Experts of a small language model.
Size: 14 layers, width 192, vocabulary 11791.
Below are experts of layer 3 (counted from 0) of a mixture-of-experts language model. Rows are named router (the router's row for the expert), up (a neuron's input weights, with its number) and show model dimensions 0-191. Each number is 50 + 12 x the weight over its row's rms, rounded and kept within 0 to 99.
After each expert's rows: a language model's description of what the expert responds to; "mostly gets" lists some tokens that are sent to it at least half of the time. This comes from a sample of Wikipedia text that the model never trained on.

# expert 26
router:57 40 70 35 43 64 30 49 68 40 46 52 54 58 48 67 21 38 33 46 49 40 30 43 34 67 51 58 68 48 62 40 74 42 36 30 42 56 44 64 68 57 44 38 40 57 54 47 41 72 61 39 26 50 50 63 55 45 57 40 66 70 56 52 38 53 49 54 62 27 37 43 74 61 39 55 47 50 31 52 73 25 37 46 76 59 45 34 72 46 33 51 51 41 52 66 49 35 52 42 47 64 54 39 43 39 61 37 45 48 40 37 58 22 28 61 70 37 58 48 45 62 56 44 34 59 38 44 50 31 51 69 58 40 52 42 47 55 45 60 56 51 38 57 58 37 63 61 46 59 45 28 49 39 55 50 28 54 57 69 64 54 63 62 55 46 51 55 41 50 44 57 62 44 54 32 63 68 31 50 57 34 53 63 62 63 32 57 58 34 63 68
up1:55 68 39 75 46 62 44 44 33 67 42 25 64 66 23 54 46 47 49 27 48 55 54 36 84 26 52 44 67 42 40 58 44 56 42 54 53 45 39 54 21 73 37 39 68 25 44 61 38 33 60 47 49 54 48 45 50 39 45 31 51 43 36 54 66 40 59 48 54 43 51 55 47 31 54 65 42 66 65 43 48 42 64 46 46 50 61 69 52 45 38 51 48 58 66 48 74 69 14 46 70 51 46 57 40 48 48 54 66 42 47 47 61 53 50 58 70 55 47 65 35 58 35 60 40 53 39 74 49 43 36 43 27 56 46 53 49 68 59 58 51 41 43 44 72 40 30 63 38 53 72 35 51 29 37 64 74 71 57 56 37 51 36 52 53 37 44 43 41 50 41 53 49 50 50 59 58 55 38 55 51 53 50 63 62 47 54 58 48 65 56 75
What it handles: Common prepositions and auxiliaries following a noun or verb in running prose, mainly of, in, with, on, has, had.
mostly gets: "of ", "with ", "has ", "had ", "have ", "under "

# expert 27
router:63 44 45 67 52 51 32 53 59 42 52 49 51 53 37 65 61 68 54 60 43 56 58 73 48 40 47 57 40 52 39 54 54 57 55 38 61 32 62 52 64 58 71 53 52 54 58 35 46 39 41 47 64 51 49 32 56 38 43 64 48 35 56 32 45 62 38 31 49 42 41 48 69 34 35 53 40 59 60 73 47 59 51 78 41 43 68 39 30 33 55 50 52 45 56 40 71 56 38 36 77 35 45 45 45 62 39 53 39 51 48 45 48 46 32 31 45 31 39 39 41 75 39 54 56 70 42 68 55 49 52 43 58 56 72 57 26 55 69 41 55 56 61 70 37 45 67 67 32 54 49 55 42 65 30 53 72 32 43 57 52 41 66 52 63 36 42 46 58 75 57 72 60 72 43 33 38 55 67 40 41 47 25 37 41 48 73 42 30 55 41 65
up0:39 43 51 48 50 59 49 44 35 63 33 48 78 10 58 35 54 52 60 61 60 57 49 66 81 42 53 47 50 48 37 46 31 49 33 80 54 41 42 41 54 66 84 52 49 44 70 66 49 50 48 65 54 38 56 59 66 42 62 41 74 69 56 41 49 67 63 60 45 22 28 54 35 58 56 37 32 39 46 56 49 62 57 44 73 50 69 34 44 51 43 51 55 60 65 46 43 47 30 36 59 55 30 65 38 57 41 65 48 58 50 39 53 46 55 48 56 49 32 32 49 59 23 65 35 58 42 46 53 59 40 51 49 54 43 52 61 25 46 56 65 41 67 62 52 41 56 40 47 36 56 33 47 55 60 44 66 60 50 36 69 56 48 44 50 35 54 59 55 27 63 42 23 51 60 64 51 66 53 55 59 47 45 52 48 50 55 41 52 29 36 65
What it handles: Inner letters of personal surnames in cast, sport and award lists, often after Mc, B or Sch, such as enn in Brennan, v in Irvine.
mostly gets: "ér", "ss", "ñ", "ç", "ell", "atr"

# expert 30
router:44 64 39 59 43 63 56 48 57 44 53 69 68 62 39 59 65 78 34 52 39 36 55 26 33 32 49 49 46 42 57 55 67 48 50 57 62 42 71 65 45 52 40 43 40 57 44 33 62 53 36 54 60 43 57 56 49 67 55 58 55 74 62 37 39 64 69 47 40 39 53 42 41 65 27 60 52 57 52 51 32 56 55 48 48 38 57 42 33 66 34 26 69 52 61 37 27 36 65 33 53 49 43 49 46 33 68 51 49 32 36 39 42 53 53 30 74 62 27 56 32 73 54 70 35 38 60 66 46 40 50 40 58 56 51 43 55 56 62 32 31 43 44 50 61 43 58 35 51 44 59 55 43 60 43 54 36 45 49 45 30 45 76 62 56 38 58 59 45 56 53 48 60 64 62 60 60 54 34 40 46 39 72 56 36 27 70 17 55 60 46 40
up0:39 49 42 55 46 52 51 47 43 64 48 46 44 65 74 52 31 53 41 52 66 51 61 61 48 48 29 47 81 52 40 64 55 45 41 60 79 52 50 32 45 58 61 48 45 37 34 40 59 57 39 40 70 32 61 33 33 45 61 33 59 56 68 65 48 46 62 51 56 45 39 45 28 42 50 48 55 49 68 47 40 42 68 63 65 30 47 42 39 49 49 57 52 44 55 42 59 55 43 49 54 42 57 66 57 36 49 73 47 45 76 66 66 30 69 75 53 40 46 43 41 43 53 78 49 60 76 55 63 53 57 51 40 75 52 43 34 61 59 72 76 34 46 56 65 51 39 72 52 57 36 74 50 27 58 60 40 34 46 45 50 31 35 56 54 39 49 45 46 42 45 36 62 53 66 62 53 45 53 65 39 41 70 65 60 54 74 37 51 48 61 69
What it handles: Symbols, single capitals and bytes of non-Latin scripts or math in tables, codes and formulas, e.g. the & in R&D, N/a, subscripts, dashes.
mostly gets: "′", "^{", "_{", "km", "/"

# expert 29
router:63 68 72 31 71 49 60 68 39 50 64 49 62 43 31 52 51 95 62 72 49 27 59 45 60 51 40 44 29 53 44 42 48 42 46 61 38 41 47 68 59 32 49 45 62 23 53 50 30 67 71 53 41 73 48 51 52 44 52 57 46 47 48 60 54 40 49 57 63 24 33 61 60 31 55 37 44 45 45 53 62 68 53 50 33 45 57 51 59 30 35 79 58 53 41 37 54 49 52 58 57 51 61 36 33 42 43 55 45 34 66 39 39 59 48 75 40 55 48 68 40 48 51 65 44 68 57 52 51 54 46 78 53 36 28 54 45 44 64 63 57 48 54 55 53 35 43 54 26 76 43 53 42 41 49 59 55 59 62 55 51 46 37 64 44 43 75 38 52 60 36 65 48 48 49 42 72 51 61 34 37 36 44 42 60 40 47 49 32 45 41 55
up1:38 55 51 45 55 59 40 35 53 51 45 54 59 66 43 46 41 71 46 53 43 34 50 22 48 41 58 64 43 48 64 63 29 51 41 45 37 52 53 26 51 39 82 61 41 45 63 19 45 63 39 45 55 52 65 30 40 47 67 45 63 45 42 55 59 41 49 52 43 48 65 67 40 47 56 50 45 59 46 56 31 51 62 51 55 39 37 63 80 26 35 39 51 51 43 56 52 54 49 69 39 58 66 52 42 41 36 61 64 87 46 56 62 53 67 32 65 30 57 36 60 45 67 49 48 60 69 42 66 39 41 78 39 54 66 57 55 57 35 48 48 49 49 47 34 43 33 63 63 37 53 26 40 36 38 62 68 43 61 69 35 38 60 55 57 19 63 43 49 49 45 56 42 48 47 64 41 44 66 31 52 49 61 39 49 57 51 36 54 48 23 53
What it handles: Sentence-initial prepositions like After, As, In, When, plus table pipes in sports and transport tables and place-name words like Stadium, Line.
mostly gets: "After ", "As ", "When ", "In ", "Park", "On "

# expert 33
router:38 59 85 56 53 40 45 53 62 57 39 23 59 53 25 53 30 42 54 46 48 61 57 44 77 75 55 40 67 43 34 61 50 59 65 54 60 53 61 51 28 68 28 35 63 56 28 39 37 52 57 55 54 53 57 28 36 72 58 59 41 35 42 47 62 54 39 64 42 66 51 51 46 47 60 51 50 53 48 69 49 38 42 46 41 56 50 67 49 60 42 58 39 55 43 63 51 57 58 41 49 48 51 68 51 41 61 48 64 59 52 54 42 56 69 42 25 78 42 56 41 20 62 53 47 51 49 65 35 46 56 50 47 42 42 69 38 38 61 47 50 49 50 38 53 70 57 33 55 58 37 43 42 28 61 54 63 52 59 21 38 42 26 67 45 55 50 36 51 29 55 58 56 47 27 47 78 64 42 54 83 52 55 53 72 42 65 46 54 51 47 53
up0:43 43 64 72 55 51 46 48 71 33 36 41 56 47 33 51 50 45 56 48 49 54 28 42 62 52 39 66 49 18 67 66 57 48 49 25 50 47 54 33 63 67 57 41 64 55 66 60 61 45 57 46 54 48 21 45 33 27 60 54 37 38 50 54 61 79 69 49 41 68 30 33 54 50 71 50 63 55 57 36 39 35 61 54 35 46 58 30 69 46 48 51 65 69 47 47 62 35 57 55 85 40 51 44 29 65 55 49 52 43 63 61 31 33 55 70 45 51 38 43 63 55 46 57 59 50 67 64 61 47 55 36 48 24 43 64 61 45 49 41 59 57 47 54 71 64 61 57 69 49 58 63 40 39 36 43 54 29 54 42 63 66 54 54 50 49 37 52 37 78 58 52 76 57 36 42 58 58 56 53 37 50 38 46 64 67 60 50 52 51 50 48
What it handles: Adjectives and nouns naming a field, nationality or role in bio or topic descriptions, such as football player, American medical drama, political, film.
mostly gets: "film", "local ", "football ", "music ", "Film ", "general "

# expert 46
router:49 39 60 46 27 37 52 53 53 61 48 41 48 58 78 65 61 76 61 43 49 50 38 40 49 57 59 29 39 49 36 50 45 62 42 60 24 50 26 49 50 47 46 40 65 42 48 56 41 50 60 39 62 65 41 75 36 27 44 29 28 28 54 69 47 54 50 48 47 48 56 51 63 74 53 50 38 70 51 54 54 69 58 44 83 57 39 38 76 28 36 53 60 55 44 54 50 56 43 52 42 51 70 62 52 38 50 59 66 51 51 53 56 62 38 39 62 56 38 59 54 55 47 52 38 36 43 62 50 69 49 65 54 60 50 70 46 64 54 56 33 48 48 48 61 60 38 72 55 73 33 67 80 50 72 56 60 65 50 35 42 52 66 48 58 60 54 74 42 69 35 50 66 58 51 70 41 46 46 52 60 44 59 51 71 53 49 56 40 27 46 68
up1:43 46 49 54 67 37 47 47 44 54 52 47 45 59 45 26 61 50 58 35 54 61 72 28 59 78 72 22 49 63 55 64 46 71 44 55 49 50 40 43 53 52 47 20 59 63 32 51 47 39 67 60 50 52 56 43 43 52 35 37 51 54 48 62 48 34 38 51 35 54 49 53 55 54 48 52 67 60 58 58 27 49 63 81 66 53 71 42 32 42 62 65 56 43 49 42 66 61 41 68 47 53 69 25 45 37 40 66 57 71 44 34 27 51 58 47 48 64 36 43 62 71 55 56 48 71 42 40 62 44 36 60 54 59 56 57 47 34 41 61 54 60 59 42 73 42 47 68 64 49 53 64 62 47 66 48 59 57 74 68 33 57 40 50 43 36 56 59 66 51 59 49 32 45 44 66 38 60 48 48 56 55 67 28 48 35 59 73 37 47 38 77
What it handles: Line breaks and list dashes in infoboxes, coordinate digits, and geographic words such as States, County, District, Street, Location within France.
mostly gets: "States ", "States", "km ", "|---|---|---|---|---|", "Coordinates", "area"

# expert 49
router:57 35 31 53 70 27 38 50 44 63 45 27 62 43 58 49 65 53 60 59 51 39 31 29 51 34 57 44 43 60 45 72 35 52 56 61 48 52 58 57 62 27 47 64 57 65 63 47 29 54 51 38 47 54 46 63 42 53 39 67 53 55 34 38 41 34 47 46 58 31 65 57 58 69 62 62 52 44 46 45 42 55 79 42 43 24 43 71 31 34 60 57 57 67 29 49 33 46 32 37 73 56 68 60 63 41 52 32 66 36 42 51 61 41 38 69 64 51 69 56 50 49 53 54 49 75 28 58 43 47 66 46 53 50 34 54 53 36 57 58 49 48 35 53 67 56 40 41 44 63 53 63 36 66 54 67 31 37 59 51 31 62 47 48 56 64 38 51 35 63 63 60 32 45 57 51 63 63 30 76 63 57 57 37 50 69 48 47 44 54 69 41
up1:56 43 52 54 44 50 44 27 55 35 48 51 36 40 46 66 68 58 47 76 54 52 48 58 30 40 48 59 44 45 50 49 50 56 54 56 76 52 52 31 44 39 57 54 50 69 60 48 44 61 56 54 45 48 45 50 73 56 44 49 69 49 60 30 73 51 46 49 43 58 34 33 43 51 68 44 45 47 69 46 35 44 64 47 73 37 63 42 71 71 55 67 21 52 71 42 51 52 54 66 44 51 37 62 56 37 43 42 48 38 85 32 31 43 62 57 53 42 49 18 57 32 53 43 56 30 47 31 47 55 52 57 48 49 67 47 60 50 34 30 29 58 77 61 48 51 45 69 52 33 41 33 48 68 31 48 68 55 47 75 63 57 56 47 62 39 57 68 43 29 71 53 59 58 56 39 28 57 43 51 53 43 59 54 64 57 67 61 69 45 54 53
What it handles: Sentence-ending periods, indented list line breaks, zero-width marks and short table cells like 0 or position codes MF, DF.
mostly gets: "$ ", "). ", "\n  ", "MF ", "DF ", "\n    "

# expert 23
router:39 58 63 56 82 67 37 29 55 42 38 36 39 62 53 25 47 29 26 50 44 65 38 54 38 47 49 50 55 41 76 47 44 60 66 75 35 58 51 48 26 40 35 62 46 58 62 64 51 58 57 57 48 22 51 61 77 78 37 53 59 39 32 53 50 55 57 37 69 59 50 47 44 59 55 52 56 49 55 60 53 30 62 58 56 44 29 49 56 38 47 62 46 55 49 36 36 65 70 55 41 61 49 45 35 52 42 46 63 46 43 56 49 38 68 58 52 51 66 58 52 63 63 47 68 48 51 41 59 43 74 45 66 46 71 60 63 26 43 61 34 59 51 43 61 54 40 28 48 58 52 48 49 48 77 46 66 63 67 46 58 50 40 33 35 53 39 25 52 47 43 52 40 50 21 36 39 50 66 46 45 49 62 58 61 34 55 62 71 36 38 41
up0:45 47 44 50 55 74 35 30 54 53 30 57 51 70 47 33 70 59 43 38 49 40 65 35 59 61 28 51 64 89 56 56 39 66 45 55 59 74 30 43 28 51 62 38 46 51 51 58 54 45 57 66 64 42 56 48 66 36 58 70 38 62 49 38 62 54 53 56 52 31 28 50 38 65 62 57 63 42 45 54 60 40 46 35 68 49 32 34 59 50 39 76 44 31 51 48 54 29 60 28 48 44 51 52 42 50 57 59 30 50 41 66 18 54 49 59 54 52 50 64 67 51 41 51 40 50 56 33 45 53 40 21 35 58 47 39 35 64 55 53 67 41 52 53 47 51 24 49 39 31 57 55 44 66 55 56 25 42 31 47 38 55 48 50 35 46 66 50 40 51 56 53 72 53 59 42 63 32 51 57 61 54 63 61 73 55 52 38 40 57 48 67
What it handles: First letter or consonant cluster of a word split into pieces, often names or terms, e.g. Gr, Ph, Br, g(ender).
mostly gets: "Gr", "Br", "Dr", "Tr", "Ch", "Th"

# expert 21
router:40 61 39 58 36 50 53 66 57 45 69 48 71 49 56 78 42 61 69 59 58 24 39 61 22 37 41 64 50 72 20 53 73 47 50 26 68 53 53 40 43 39 45 65 63 52 56 54 51 47 55 27 75 51 55 61 41 44 46 44 26 73 45 62 60 68 67 38 45 59 61 78 68 49 37 47 26 49 45 63 55 52 27 64 67 51 39 45 44 34 54 60 61 45 65 49 48 52 42 62 52 47 60 59 33 44 37 44 32 49 42 35 54 69 59 43 60 50 46 56 31 55 49 56 52 63 44 57 66 45 41 52 30 63 56 56 43 61 54 46 61 42 45 51 27 48 35 41 53 40 51 68 47 52 34 42 38 59 36 48 41 41 49 56 55 19 45 40 47 46 45 44 47 61 59 55 65 51 74 77 40 41 40 29 36 45 62 46 50 59 51 48
up0:43 55 68 56 51 73 60 46 60 51 31 52 53 45 39 49 51 82 30 58 58 55 20 59 53 44 44 55 47 50 43 45 42 30 45 37 63 58 37 29 45 55 66 52 56 44 47 55 39 51 53 48 64 55 40 36 57 43 28 41 76 25 41 68 54 26 58 50 54 62 30 30 31 43 68 49 48 24 57 56 55 61 35 60 56 54 57 60 44 42 38 64 58 59 49 42 60 39 48 39 45 58 39 62 49 64 41 72 58 26 55 37 60 49 57 50 54 25 58 54 65 62 37 51 47 32 31 67 36 63 35 50 44 45 39 68 62 48 44 76 44 47 61 48 69 47 47 48 47 43 54 72 44 52 20 68 50 50 39 71 73 58 53 56 61 50 78 56 34 45 32 58 51 57 44 56 62 58 61 45 48 61 50 54 35 61 39 35 49 26 40 44
What it handles: Inner or final pieces of non-English names carrying diacritics or South Asian or Turkic spellings, such as ı in Kuzdağı, š, č, Raj.
mostly gets: "č", "Raj", "š", "Palest", "Sab", "í"

# expert 14
router:53 40 45 46 45 44 39 46 38 50 53 40 54 42 46 14 51 30 30 46 53 52 37 71 73 63 51 31 60 65 59 43 37 49 34 72 62 54 55 39 42 69 47 42 46 44 62 59 28 59 60 60 53 74 53 45 59 59 55 44 62 39 50 51 46 37 53 64 47 69 50 57 30 41 47 38 54 50 66 24 30 39 62 37 52 64 64 49 55 62 44 58 35 51 41 56 48 67 40 51 35 55 54 58 46 54 20 48 56 44 62 56 46 78 58 51 48 78 44 54 49 38 58 68 74 44 59 58 33 65 35 57 45 66 38 30 40 46 21 68 52 65 45 45 61 68 40 50 52 52 56 33 64 23 54 37 70 63 55 55 54 37 48 55 46 44 47 58 60 26 36 64 52 35 48 69 41 48 32 46 58 73 53 56 37 63 60 58 59 35 61 47
up0:64 47 65 64 59 35 55 38 50 46 45 55 38 46 59 37 42 32 59 54 36 54 62 45 59 49 60 51 45 54 40 56 43 70 33 62 43 35 43 34 71 68 65 30 26 56 55 75 66 59 53 56 56 61 70 58 45 75 63 68 55 62 38 36 48 59 41 49 31 56 40 56 73 56 44 44 52 41 53 44 73 36 78 44 43 52 60 42 64 38 58 59 45 44 55 49 65 42 53 41 46 55 49 47 55 54 43 62 56 39 64 53 45 50 49 54 49 59 69 50 55 45 66 60 65 55 64 31 70 65 54 28 51 08 31 42 63 56 37 61 68 42 61 34 59 50 64 44 47 48 75 52 51 50 31 63 32 31 66 53 53 45 32 35 49 62 60 59 33 58 65 57 35 57 45 62 38 57 58 51 45 47 35 54 23 48 65 29 57 60 29 57
What it handles: Word-final noun pieces closing a noun phrase after the or a, often before was or of, e.g. film, school, jail, agreement.
mostly gets: "film ", "school ", "ship ", "series ", "area ", "ology "

# expert 51
router:74 46 44 50 25 38 49 55 30 61 30 66 49 42 63 48 45 60 50 58 37 52 32 49 64 33 49 54 57 37 61 69 39 58 38 46 47 43 48 56 55 53 63 51 60 42 62 65 52 38 61 57 67 67 52 42 46 60 35 51 28 53 43 54 36 67 43 56 25 52 48 32 71 55 54 45 44 58 48 44 43 41 50 44 46 41 75 41 53 64 50 45 47 58 37 56 51 46 83 34 45 54 15 50 68 57 48 48 39 62 48 59 35 48 57 39 71 49 50 52 75 67 59 33 47 35 54 52 35 29 21 31 30 57 26 43 49 53 40 36 43 51 60 35 39 61 37 48 54 59 58 31 51 36 42 22 38 40 57 42 60 71 39 55 43 52 46 57 50 51 78 45 73 53 52 56 71 48 38 42 60 40 57 23 43 63 61 57 56 48 61 39
up1:43 40 65 42 39 57 48 46 37 50 52 75 58 52 51 30 35 45 44 53 43 47 41 50 40 63 35 68 34 55 42 70 55 37 30 44 54 40 50 40 49 61 51 35 46 81 53 46 49 55 51 32 59 48 55 72 58 50 58 43 47 62 56 58 50 50 36 24 57 50 37 26 29 54 61 46 65 37 61 47 45 37 46 62 64 37 62 58 76 53 56 71 34 58 51 49 45 67 65 46 38 61 33 56 34 50 42 59 45 45 64 50 52 37 16 41 60 46 47 51 32 62 45 62 39 39 51 48 71 42 50 59 66 49 47 32 37 46 47 48 62 27 47 73 62 15 20 39 45 64 53 54 56 22 72 37 43 68 51 59 47 61 52 52 31 53 58 29 36 68 58 32 65 53 68 61 51 60 56 48 58 71 49 42 53 55 54 40 51 35 53 50
What it handles: Empty cells, bars and percent signs inside results tables, plus verbs like based, took, take before on or place.
mostly gets: "took ", "% ", "Votes ", "Apps ", "take ", " "

# expert 28
router:44 65 45 64 74 54 45 50 56 47 55 54 49 63 30 61 61 49 61 64 60 43 27 59 17 36 56 74 40 51 25 42 74 61 63 34 45 57 32 63 33 53 39 57 64 49 77 54 47 50 62 38 56 44 49 63 39 51 44 45 36 65 39 57 55 83 64 35 35 46 66 47 55 61 44 43 46 60 63 73 38 64 45 59 56 44 44 55 53 58 54 45 35 56 48 26 55 59 38 62 50 43 57 39 42 44 31 40 39 50 54 30 31 58 80 35 60 24 45 58 45 61 58 44 50 55 68 36 53 40 52 80 45 53 64 59 54 51 56 46 45 51 67 44 36 40 58 53 46 51 71 62 42 65 44 45 41 62 39 34 60 45 62 66 35 37 57 30 55 45 37 56 36 68 49 52 29 54 61 62 32 31 50 51 40 42 57 44 34 51 54 64
up1:71 58 47 64 41 48 71 61 50 59 56 38 56 41 37 50 38 40 55 59 89 37 54 56 53 46 51 58 60 65 59 59 55 64 39 33 63 36 65 64 63 41 42 39 22 47 62 53 62 47 59 43 34 69 68 33 48 49 54 48 29 43 45 36 76 42 48 68 44 58 45 42 55 54 55 84 48 25 57 36 41 52 36 53 39 60 42 19 41 56 44 56 46 21 40 51 32 52 30 35 65 62 56 63 62 57 43 46 59 43 56 40 69 63 54 54 65 48 54 36 58 58 53 64 59 80 40 40 50 65 40 55 34 71 55 60 48 31 56 38 46 40 54 54 24 48 67 65 66 45 45 55 46 52 36 47 70 37 61 56 27 51 55 71 21 42 42 47 50 43 50 39 54 45 48 42 60 51 48 66 46 54 49 45 47 54 57 49 36 47 55 58
What it handles: Capital letters or first fragments that begin foreign personal and place names, often Turkish, Chinese or Asian, such as K in Kemal, Y in Yue, Sh.
mostly gets: "Sh", "K", "Ch", "Kar", "Ak", "Kh"

# expert 58
router:35 50 47 31 61 36 45 62 72 62 54 46 62 56 37 50 40 42 62 50 65 71 45 48 77 55 48 37 59 43 55 46 48 64 60 52 30 40 50 25 43 26 65 35 47 47 42 51 47 52 46 72 47 43 76 49 72 35 33 30 35 42 62 56 34 61 48 67 32 45 63 54 45 72 54 61 50 46 38 32 42 40 45 33 57 49 30 58 41 74 58 49 60 52 42 63 51 48 57 68 50 44 63 63 47 58 70 45 53 43 58 56 52 59 59 55 57 42 76 51 41 27 65 43 53 40 67 61 59 72 32 37 33 39 69 48 60 72 44 51 13 32 44 51 48 53 44 38 58 55 59 31 58 44 35 42 54 40 50 35 33 38 53 47 38 60 47 64 56 40 51 44 72 43 54 62 60 68 53 55 57 58 77 64 42 56 39 67 47 45 36 46
up1:39 49 55 70 47 55 52 18 49 63 32 36 45 36 46 54 44 58 43 53 53 55 32 68 51 39 39 56 67 61 74 67 73 49 61 46 44 66 38 64 52 44 38 57 28 65 58 52 43 55 50 39 69 49 65 60 54 56 56 63 29 58 58 43 52 25 37 47 37 70 44 53 38 54 51 50 63 43 35 76 49 30 48 53 64 51 42 39 48 35 53 57 42 46 52 46 48 39 83 43 55 76 47 64 18 47 31 28 53 46 42 35 54 49 52 53 46 61 62 69 73 54 40 66 48 48 42 64 50 67 64 35 46 49 54 53 67 20 59 50 57 41 57 45 60 54 55 43 61 59 54 75 38 58 42 56 49 76 37 61 51 69 52 64 64 49 72 37 52 53 39 33 40 53 34 55 52 48 58 60 69 71 49 46 43 57 54 37 60 60 63 60
What it handles: Capitalized words in proper names of nations, wars and institutions, such as World War II, United States, British, American, League.
mostly gets: "World ", "State ", "British ", "League ", "West ", "USA "

# expert 35
router:52 46 46 43 34 41 63 56 38 55 36 47 50 25 49 46 32 43 50 28 52 64 53 69 75 64 62 66 62 59 32 59 69 43 35 58 43 47 74 63 52 46 53 60 54 50 60 39 47 53 38 56 56 46 50 55 63 54 30 57 57 40 40 35 56 44 40 54 46 65 25 51 38 46 48 46 56 64 42 34 18 35 41 45 48 40 53 50 48 56 67 65 33 40 44 69 56 45 39 41 40 57 49 57 52 54 57 43 70 35 61 75 42 39 76 36 54 70 59 43 60 62 31 40 49 52 59 63 35 55 31 38 49 52 57 49 32 58 41 29 50 50 50 31 35 51 56 50 38 39 60 23 45 36 61 44 63 34 64 32 56 44 66 49 60 41 40 72 40 39 43 47 43 43 62 65 65 30 21 37 45 63 54 37 49 77 67 60 52 61 37 30
up1:65 58 55 45 57 67 44 41 52 42 24 52 58 36 41 61 51 60 63 62 42 39 66 52 55 46 62 67 55 42 56 52 58 73 32 48 47 54 53 60 51 47 49 58 46 34 44 69 39 51 66 43 33 61 54 41 64 53 42 37 63 51 69 25 26 44 61 54 66 38 63 28 44 50 31 58 60 43 80 66 50 22 54 46 41 49 53 54 47 48 60 24 65 17 51 34 45 26 36 48 50 45 43 35 26 51 64 39 34 41 54 38 53 60 50 31 76 47 67 47 32 58 44 31 70 58 56 26 55 42 30 40 50 52 60 40 51 50 51 44 51 50 43 59 40 58 49 54 68 42 44 49 61 47 65 51 72 68 71 53 54 58 51 32 42 60 38 33 42 41 55 54 40 54 37 73 47 29 64 47 37 55 45 46 46 46 52 48 27 60 51 72
What it handles: Word-final suffix pieces closing a noun, especially plurals and -ations, -ors, -ers, -ments, often in award titles or table headers.
mostly gets: "ations ", "ors ", "use ", "tions ", "ism ", "ers "

# expert 2
router:55 56 41 67 43 45 38 20 54 37 48 61 40 39 72 36 66 31 53 50 65 54 36 67 52 44 50 36 32 45 65 48 30 28 34 60 61 51 46 43 56 84 51 54 41 39 39 62 47 43 37 67 55 47 39 61 48 57 47 71 69 54 40 53 55 57 51 38 51 43 54 45 46 68 26 51 58 56 57 63 67 40 50 45 65 37 60 45 45 55 55 48 33 38 48 25 66 58 52 40 41 48 40 46 72 57 36 30 66 44 59 45 53 67 60 28 46 33 28 28 47 47 58 39 43 46 54 43 67 52 59 29 50 52 51 45 47 66 42 57 30 57 38 54 40 44 61 70 56 67 54 41 39 55 55 52 49 59 54 59 72 73 72 38 39 59 35 38 44 49 43 50 35 71 44 60 37 64 79 34 56 34 34 70 45 36 58 54 62 31 51 58
up1:63 42 58 58 48 35 52 27 47 44 36 64 48 45 55 41 57 54 41 38 57 49 41 28 49 52 76 37 58 44 45 55 66 80 59 46 80 59 38 49 58 58 61 59 39 63 40 64 40 53 55 57 71 73 53 34 41 30 55 69 53 63 51 37 49 32 56 51 59 35 67 42 79 55 38 57 40 39 46 26 48 47 51 54 57 58 75 39 61 62 51 78 47 42 53 58 41 49 54 39 64 61 44 37 61 56 63 48 30 49 61 39 51 44 82 35 57 69 61 46 54 44 61 35 39 38 78 44 52 37 52 56 52 40 31 49 62 44 37 45 61 59 38 52 31 40 34 65 56 48 38 43 45 57 44 42 61 40 61 58 59 52 38 52 58 53 59 36 19 43 48 64 35 74 65 45 52 29 59 63 46 43 57 54 58 54 69 48 59 40 26 56
What it handles: Short opening pieces of split words, mostly consonant clusters like st, St, cl, bl, pl, dr, as in Short-st-op, st-ems.
mostly gets: "St", "st", "ast", "cl", "bl", "ust"

# expert 41
router:52 54 57 28 43 35 60 71 49 61 63 58 61 62 60 45 58 55 47 63 48 31 70 42 37 47 69 54 56 38 44 41 61 64 47 46 78 66 31 44 59 50 44 41 46 34 62 38 49 34 53 42 50 64 42 58 69 45 60 53 60 58 38 50 51 32 30 48 60 52 44 57 50 64 59 55 51 50 37 45 62 64 61 40 23 70 42 73 35 42 63 73 58 49 56 74 59 47 62 43 64 61 35 41 52 72 66 44 46 77 27 43 34 58 54 61 56 67 46 48 40 40 34 38 46 53 42 36 53 44 53 53 36 65 47 45 56 32 56 47 58 37 36 49 61 38 49 36 19 66 61 67 54 34 55 43 56 46 70 62 58 45 38 41 69 61 54 52 57 69 36 43 47 42 56 38 36 51 45 37 39 40 46 47 20 44 58 14 43 49 59 71
up1:54 43 37 62 44 41 41 25 62 63 42 58 51 51 35 61 58 31 34 42 42 45 61 73 55 37 66 62 59 55 54 52 37 36 36 53 41 46 65 46 55 46 60 52 36 43 62 60 32 42 37 54 57 57 68 37 46 76 50 61 56 45 50 67 49 40 36 52 49 72 36 43 48 38 63 58 72 32 49 42 51 59 74 45 70 52 83 51 58 42 26 45 49 60 53 53 56 34 50 43 59 69 43 33 56 49 64 66 66 51 48 52 52 48 59 57 60 51 61 63 74 40 63 76 49 53 46 75 52 44 51 48 59 34 62 51 45 60 50 17 48 41 50 43 53 65 42 42 58 35 79 47 41 48 41 60 37 42 49 26 49 51 42 43 43 66 27 46 42 60 58 46 22 72 58 68 30 64 56 60 63 80 44 42 64 54 62 44 42 53 51 51
What it handles: Opening parentheses, brackets and quote-parentheses before dates, languages or notes, and table pipes separating names in results tables.
mostly gets: "(", "[", "(\"", "{", "^{(", "who "